config = dict(
    n_layer=11,
    routed_scale=1.73,
    norm='rmsnorm',
    norm_eps=1e-05,
    beta1=0.9,
)
Below are experts of layer 3 (counted from 0) of a mixture-of-experts language model. Rows are named router (the router's row for the expert), gate (a neuron's input weights, with its number), up (a neuron's input weights, with its number), down (a neuron's output weights, with its number) and show model dimensions 0-255. Each number is 500 + 50 x the weight over its row's rms, rounded and kept within 0 to 999. Numbers have three digits each.
After each expert's rows: "comes after" lists some tokens at least twice as common just before its tokens as in all text; "mostly gets" lists some tokens that are sent to it at least half of the time. This comes from a sample of Wikipedia text that the model never trained on. Tokens count by the router's weight.

# expert 60
router:423538545439381443504424432533429584561515546430581452555516553441540430542488563441555516451503490428607528486513507509582445451491452443399457486521457438510562577417473420613513554518462554649457506428477433437447509532580541563484492484441542484514560465496450510457472498505549487473513527410478512520512602418530442463424448508499423507444505469492557542440564462486443471486395501547434470459480477527522464487388411530515469488511491449572556529579386501518512468541544379539525505491565484476431463450534457541519525497493552532475497485441540487407521453532500502505513473408530525582481485511450506475490467478489467527471483508515446604537485553487528528504448461469393469486505514480441507567438409520583473506457520441459440535497601502522495505332563545
gate1:565444485518542513466482517501537469460490476566560490416511460505570537612524495471494476449478654491545486471481545495442502534545425526572552518516568477440531470489496520510480499527470470495419598486548477487424477443500512601583447583522410508500446532497454567346517418457439571537546487589568492505481497583538518482518495526536701494532510459502610489417508503439517550491547571466470504549560450469498455477612457491561449505460527444461495468599487548518503456486494465517518550531494569627546545508451476520492499518531454571499511607559462454503480440428531507476488584552493577560413540530557563498500628422426499477497435508444473498545420467532431394461555546436540541490456505490431441603488549507552502495489508508454537546532453427542461479455580466
up1:469497434433467522539494508506521508516509490477537485500512515508483486523503560436496514570427455543486477456567478448563555571592470472541500526428525472513468515450506542544331451393480425480473462595440500482551445466498555488492515489632526465419551529388512493463404418454519425496532632447592627576481583456466561521432549431496453504488534437519439499535493443539477524486513478497527422384513553605549582512559511447475534418477561504460501532514495550483441538412510511541517520507502491430468431561494538558437391563559480532457484483500426464508496495548549484514593361460484450474469511534502456561465494513530516484588457507532638474496479513567574479426549451429505514533611491565495500509553464521528482425494513409465470515463471377598502481495463473
down1:419483427431466485515436600462552443428485454517560449514471513423553517453483455558529566548587504457416563413593437499565409510458561512451423476481478589503483419529477500552437449417480516610436563498547550519511445531500459515583583518476534559434510555396552557510437515448466498534542483540499541520502448425510473611466463427518440488583458538552566422524504469545500460456545548519473399519495584530527454482442484573454456475466480461509469530415434595483446497383531437574552492545524533478477548444569540438538565598476424597396472489517494460480480517609499497440450536457473449434546527551506456511513539492497459512527472507546518488579505559482482534604527588452506565498504567547442486560534466540482515540493491508561405549507578428565531503553475427
comes after: "1", "0", "9", "2", "8", "6"
mostly gets: "==\n", "==\n\n", " years", "ing", "ear", "===\n\n"

# expert 50
router:518570486597575526422506444525514534547477433471448555521444417505481550459556487421642461513461557431510440540591542468533521469442517540474491464420544511490489514408554444412497569510554430525474589559510471413592477494460455495422468431481461533505483416485550534428468368523480551563578550496512463447473473542465496557572459528529523459561548471544477583538495480498551491531442501504528474538564404516444519372487527498450425462543449555520436539484530545546490409510583492545421531466427464515374591583421509481466430596571589454428508484515559469435509580466576529467475493527493525443470469580458432504506560549595529463503501453552470443431511450522434547443474463485532500538480440507543483419537464412502458446492495517470557458529522467518480583469565580
gate1:532442571517508537547571532526507454451532525473575474461501488470480580514498574477525578451568547542525426522531568547526527475480548558502531601514460558515484601454466456540478511472463502485598579490558554560523455496461479537416470427564541606583509457412466525435442532347507563515471512556376445558490517510413545467525477419552550513503441561455563535562515550500537513494458415460485541520508418563480515474593516576517448488484577379475470533468514377536469483512496551515553510530532560550495510537501519443465541484573435424648503503492493417547525448474475529634432482576512509559603497539521567540561485521507593492424550488513486550509528540572532505471367467455514515543415472539583474459566524504491568529440473467522541488440539544530494521454525591
up1:528543524539478454502560459548559540548471445474495405564459414447449551465402428501482438565513495516473454372490513457529402426460441432522487454574469476501424502502557514513485461527587515537445524414468465458563492520545603441552563489508518473481517577544403506425565492492457414538539447452557556495502480540403539615470486497480489498511468484492415541433461550492495523522464459484577475541533515550574529527396461549462458482505489589551425527500514510524482616546561497576418495408609499484534403453522553574492502567485426524478473359511494397447482446565493612454491500470470513537413489449455442493450481456401530480547473525567494430519497467397501547455521440482491472538574494487525500479524386542501481532600493400566546507485448442511541472451435478
down1:562435422511522535508558456583453405532571528523525503519444574487480529515483453469475535466408522522429476475536526475486482530570620536540506534497517436553486590538581444504572409560600455449575551477422396574579564467416470547530541573506504579545440487481497548434485487520546511530585541493507450532513538368492478596479493519542447449556452471444490465433470532505566543529566483451414451465408503555539611468571484530509557452493523479457481509519484479461408449587567576516525494517478512467570452582470515441433512398486509524485553449576585519435437458432522454370457541450443466430523457457453483534534478431500431440492406427511509475497419505489517506566452483474595488499546537495560506479413442488451509512509572519469439512539574501443515436588512564
comes after: " ", " is", " as", ":", " was", " by"
mostly gets: " s", " A", "le", " John", " a", " le"

# expert 25
router:542478534540511442527582498453558535477488526494519524510426497458522496496550553533465505458528465533553447481525593423579579554499448547468433390494463431467508470423533608495518507444457488476434500522544504440463523419506503467431550643515530571371540580528520438507505507476527482586444516581523540486509476556419553572540542483546342495472540559438561487510522582469515572478493596497481442545514427518413449439459532533515492585468523428435610531441466500565550588593502390517422496470549453454519474499501561483399476450490417465544444518450478571537521462554570491471511556459481474460464559558603546562472522436539462455552492481550504501468519526551481574578500515438398484457495470494460579466577517501536538448521382468491547484469526433579448493498517592
gate1:542484464521626432478483443494587473418511538461560556523538443521515527422536572509527569484472461535501523514594550579483486551532572466551482525518533484448499601500425410463531488502572500515482483512483567555532480493491636543447479548490474558392469439558442548533541537490583475457480592497501526563432512479445500461499525408522491450465445401532602517480474507521508530570511358539420473454554538504465424484603609538505472512503496503435506442476512433489462491476516464464516525519481489592559607424442481553456554528560452473510403513484511505516543544454493514463454609466538574662519544543575595428515481525461422455515478479512495451450623446541456481431490566442492493508457587410541523520476491505462544528524508490459507480384507494495488575562595570
up1:471571519422511445541490489425432478430468500457482533506467548475376490506538496461515532503506516513449605466533431547559446574552555505507476479546559529388484450490480459501452520475489498525556532430587487496550510501541479510448482449518490478504516459568428516494560419483515517512511566507485550553564473482492491621484591500505456560461419547456451573435467490514553463475427506507373454458495595505585569545428530491433502530567483453484523511563540382522433557499431515535425596414576512514453483505547487513528494454595543468482426543405489401510503440445589462529439511476567571510517651497426526468479491429495504548471544337454550510465577490531490485426595407520446481427550602511428547604506539548473531524516524449468490519413439456456515494459535466
down1:458605516469528420547505542538463434428575399526445522495453421566483408570437630477419494575574533438485506474457464516496464434465570437443459476576557495506435554411492538601500396474423475493586452517410521484533440430616562541518457422524516493482511526456459589544506527530429529497455543467438506532514412522492524434519476512464561506538552486549587551555621458596467490486428521494502475549601485512459534398492539476462554452432514435391477547544410531505541477478483461467470539490460565460586529551541492453413517510446517459460562460416576534549615562452465432503590491471463527587529554456539442497478492470515508479429493594530497515428504490499482474436480535565484494441483542502528519485438515509494461465541405557458546547430431527503516501500521466
comes after: " ", ".", "0", "–", " (", "2"
mostly gets: " comp", " As", " may", "As", "0", "2"

# expert 41
router:377466488482480511459425471556504526425494558554517375453409451502569544463458551511458595483481631455437602423562507570549477543507514575423512531520514450494458414523550495466501395507480513509501549552483537544499509553500467536469476452474551440479563449529435462429568509493459543447480504422549591479462513490523411557555447504556563424507551560403398538528510534578478497474425496487500443505518504465486424415562498428496499472464421518576500490451497435442510536441399479429504457518470537475597366546556620456577462493504574536537482470573570568457513541546437502543514438487516427472511482478528533449504503494462490506552390478478476415488493492406538535455522403544458442428577541477569514561416500493511529565568491510535600480470536557524512485559551523
gate1:580510524456467489443543551540544380464484535533420539492528485517626562443499495534494546513464514507524507515555484489544545579559416448493478532559556481485496467526474480517493490410556557469487458437580488496473463485441514621409426617514518466606568625449550524579507572442522464496453440532478489529532431420543494470513575411612491437504484460528623562433478548527541427460492494501484588561455551443436509468605533583497392480461525550463531547491521528489533515413439473481497541543385521576580480539437515493458559459529564458573504545482481470484561456480446486457534594499468521501559505530533497558527547443450413549393411531529466487548496546553491421495502517515533556501505472463541467539526526474530461551402543557489456393465588509590422479446545514
up1:553555500490464483552516479487495580394421491471475458457498506429457467435509449543519555533567492462493441491426456498425485486520511428514476497502408488553472528591553432510454513495417532505506488561457512467550511463530514416504458391515499547486509499533344542551597535413540460381560473438548575513483533465456540471371455474439433529478445487436466478555424477505509530466500472444459612517460535516529522539488481458485509452557524468513510507537528353528507474634585530526422551496559447522532427535490511529539504529540533498424512558453587458466543463456522511501435455444537522403429511490462436431584470470390566419543554499539582420528519488464444564491526521461600468523610483467565491506419495497451414476594498492523482380503429571565547447454481475
down1:423464415527495496418563528509549535537481455496455426474538528510523511570513482453483452472558491533612541604468411419515542553446435505544428515471486474500504519518458469507474546530545547489527481490473527498467441549472471575494506406542353399606543562516575676529410534474508594496479500583535589509510442589521567479409511424538549538559446503604504555477515565633521549483580466514466475501508546470507516526586508431542455483490584506400461438530447477539547486568540458478526548534523456524569517453481493528415531541511435499568546499612450490498427497561502525423568505538418482498548487548463543465534523487502510545438568526522595449436486602553478466460517477428535525585486497543498448488554538513515478584429577534522424467583500534492550571501527528
comes after: " ", " (", "==", "ou", " W", " B"
mostly gets: "ch", "all", "j", " Sh", " can", " j"

# expert 35
router:438463524478447476481464473543462565530502544426425495518501493458474559546493442503498505478507486524491369503512462489522528417581502443474486411517468455513452517402549472489416477466525612505478474459615478473512547490472511457492552529499499477508479483602487496512434462490497559584463435445530462432492585503474540552504550426507522535495534561488586428481528437510519556461469505541522431631476520549493535432480498541440458513459453472492533496490405472590397506487360394495419555467469468519434419566498506497504595539424400520425439410501336538551418464565420584484474529505497535691556529566477576544538484472502503490510435507557485603484528526521526568525518489503473539522467555540615529461490500479544421519531518429563506424516465529492466579453482533
gate1:551495424547475581463443466583551546409458507527602526530478468449458538451416548501516479467492501491477560472488473613485529545430521420476436598573492549511572583523580481574469439517551530430532507480573645478543451523471533553530499436562521532468505480583590500413433580389476491444543466459534504488525508426465579424478413469579484423433485484479521613490520526515491603528517324541509556441590486494480470492514535503469478513542530504512430490444460456493517492476558511482410486642450504463530489529442494527465559468524447532522551510520526551489481511467461586472470534464493482607397464488479496434563511489430543519513532508615528509547476446463490576508458536468487556509597428524409514454527462506498437527548473573444394515443513551591527502501538502
up1:445474440470563454489548450623529575443560454467433528518471468445407502495541474488464474495459480488433520419495421513531516484487419470489426518557422590488537526474577540649505532484514514495581540523472491515532484582512457479490453525508529534524444460470511450511490562488472502460630504411532514538452549443523552555452504514467520493531517474411467562517385579528467553488493415476460557495575613527480532526450529521547539439554583540535393546546381420542448592457414492509451453504550540508453401560480495543478433538443393484401537511477497504398544521487463575567495515491579479492450475458396501508475521409511537503561564452563523504561511508499444640500493523592505474499585558511445529420500512538470454505455482533477532471487426584563558448585513423
down1:499499493610544460557511483435570559455529564487474497552486505539446473492530524499424470523493498549592419518428509582443459504516467578490411438393449425527519453497570497545437524509527495517430550547449477588491555544509533485462491492538511431564492587478467521478408447453526480389404565511580510524501461448483537537470501470434442573601487499446505448519490604540521458462530576429491501509547608533539530441494487573541498505441528362534482427550481511417505595513568349498529536431582450489521483509471440457461490558511432505477545553556407484532475541557553522487460509549460491460506420478506493562559534507566438482448501552448539559588603550440482540464567461503579568525498611409564436428572389514520540529534528558478519491556501507542546512508496584
comes after: "9", "1", " ", "2", "8", "3"
mostly gets: "6", "7", "8", " access", "4", "5"

# expert 56
router:505535507534548463492530399510472463537487483472474511446403523463501520523471449488472566545559520473546436457538480466546457516466508509503540354471385497449485461439436542458552570495463460561570479462583439548439595510399457477494513507404511408573458566536470483594481541490419430452489545503568438442492596588391570556517574506464434445454506526544578491502485453479574486471485526535555523564383540516435533466522423561501531560406484517485550467558524530532443522558504472468526581478493474553383467466511465454545515541433411621580529547438421521534563428480452536467526502505466527579469518571505540561540511494495508479545362513525562462504480542482458498539495425397464511519424530528574504442581514408558565571547458478535528552540491453514525478422542551
gate3:494541540501393541507445525459541448464577443482513486527524567483560571522467462511445452453385466482447542544468466536478504503543480493451570540523477430547428521511538489519524557466547491559549514491425531537502540455508547537506578470532492552524509589545449526431441503503502442486464530540541433462516470490411441434454371500573486447599526486484438500560479585459415535480412525487535505464494484458483478565462484540519447486531510550470385553514416549407437417400460555456539539507567564519483394493499513453558425520500407525446352383459496581537524497424429478530525492506478501520580472524463475457417609521565505527446455464456530506458523461523378540573411551501482497408434505566450548661443527447424525500508528520548549457466471519499520539549502391
up3:503456536433416525487524498496576500498602444565540590513503358481488569457528642568455516445523533407497483541571528535549516446493392476547436509470541457645505483490465540483540561467611494607539522529468556463450440468533474505492480604515575547515510570473539516563496495464525450520425517490455530526457495464493392457450526497491358481433466528576589436445469500538533467551537470508457490470537533515529573583514583498558563553533523574521471434520540439541485494504553522476495523511529475526490444524533535555546435586423597445542439448522469486562515530476505486603468495472538442486461562457588452425483505540521450595462557496473484495537412414370477499556458550430537534568528486425513506508477530515536502473493520515420491516580439536534518610545608498
down3:496523516538528474497475461524500508503561540441603411433438512433544524571418600467554458448507539491374409481454479529436491478543470518441408518520409430680469524481499482512517532500551544576492477491495477463502494453601484429426466428511586571524518484525499448521508460520554414480516523528551496454590469580381517432488514459533409486443579502558548442600479507487547420494453496480592525473527446488520531605533446490548526552463517547546503454574537550601520484531566553481485493436539443547533496494472436526535514412435566446434447555402522492501490438531450517429536562470484413527491458485460483449449481504512526515402493472536519473524397512430484451511490475544501631457464526481447563593536570481423492383470572541457536463566473539509484582501553524
comes after: " ", "0", "2", "–", " (", " −"
mostly gets: " near", "1", "0", "2"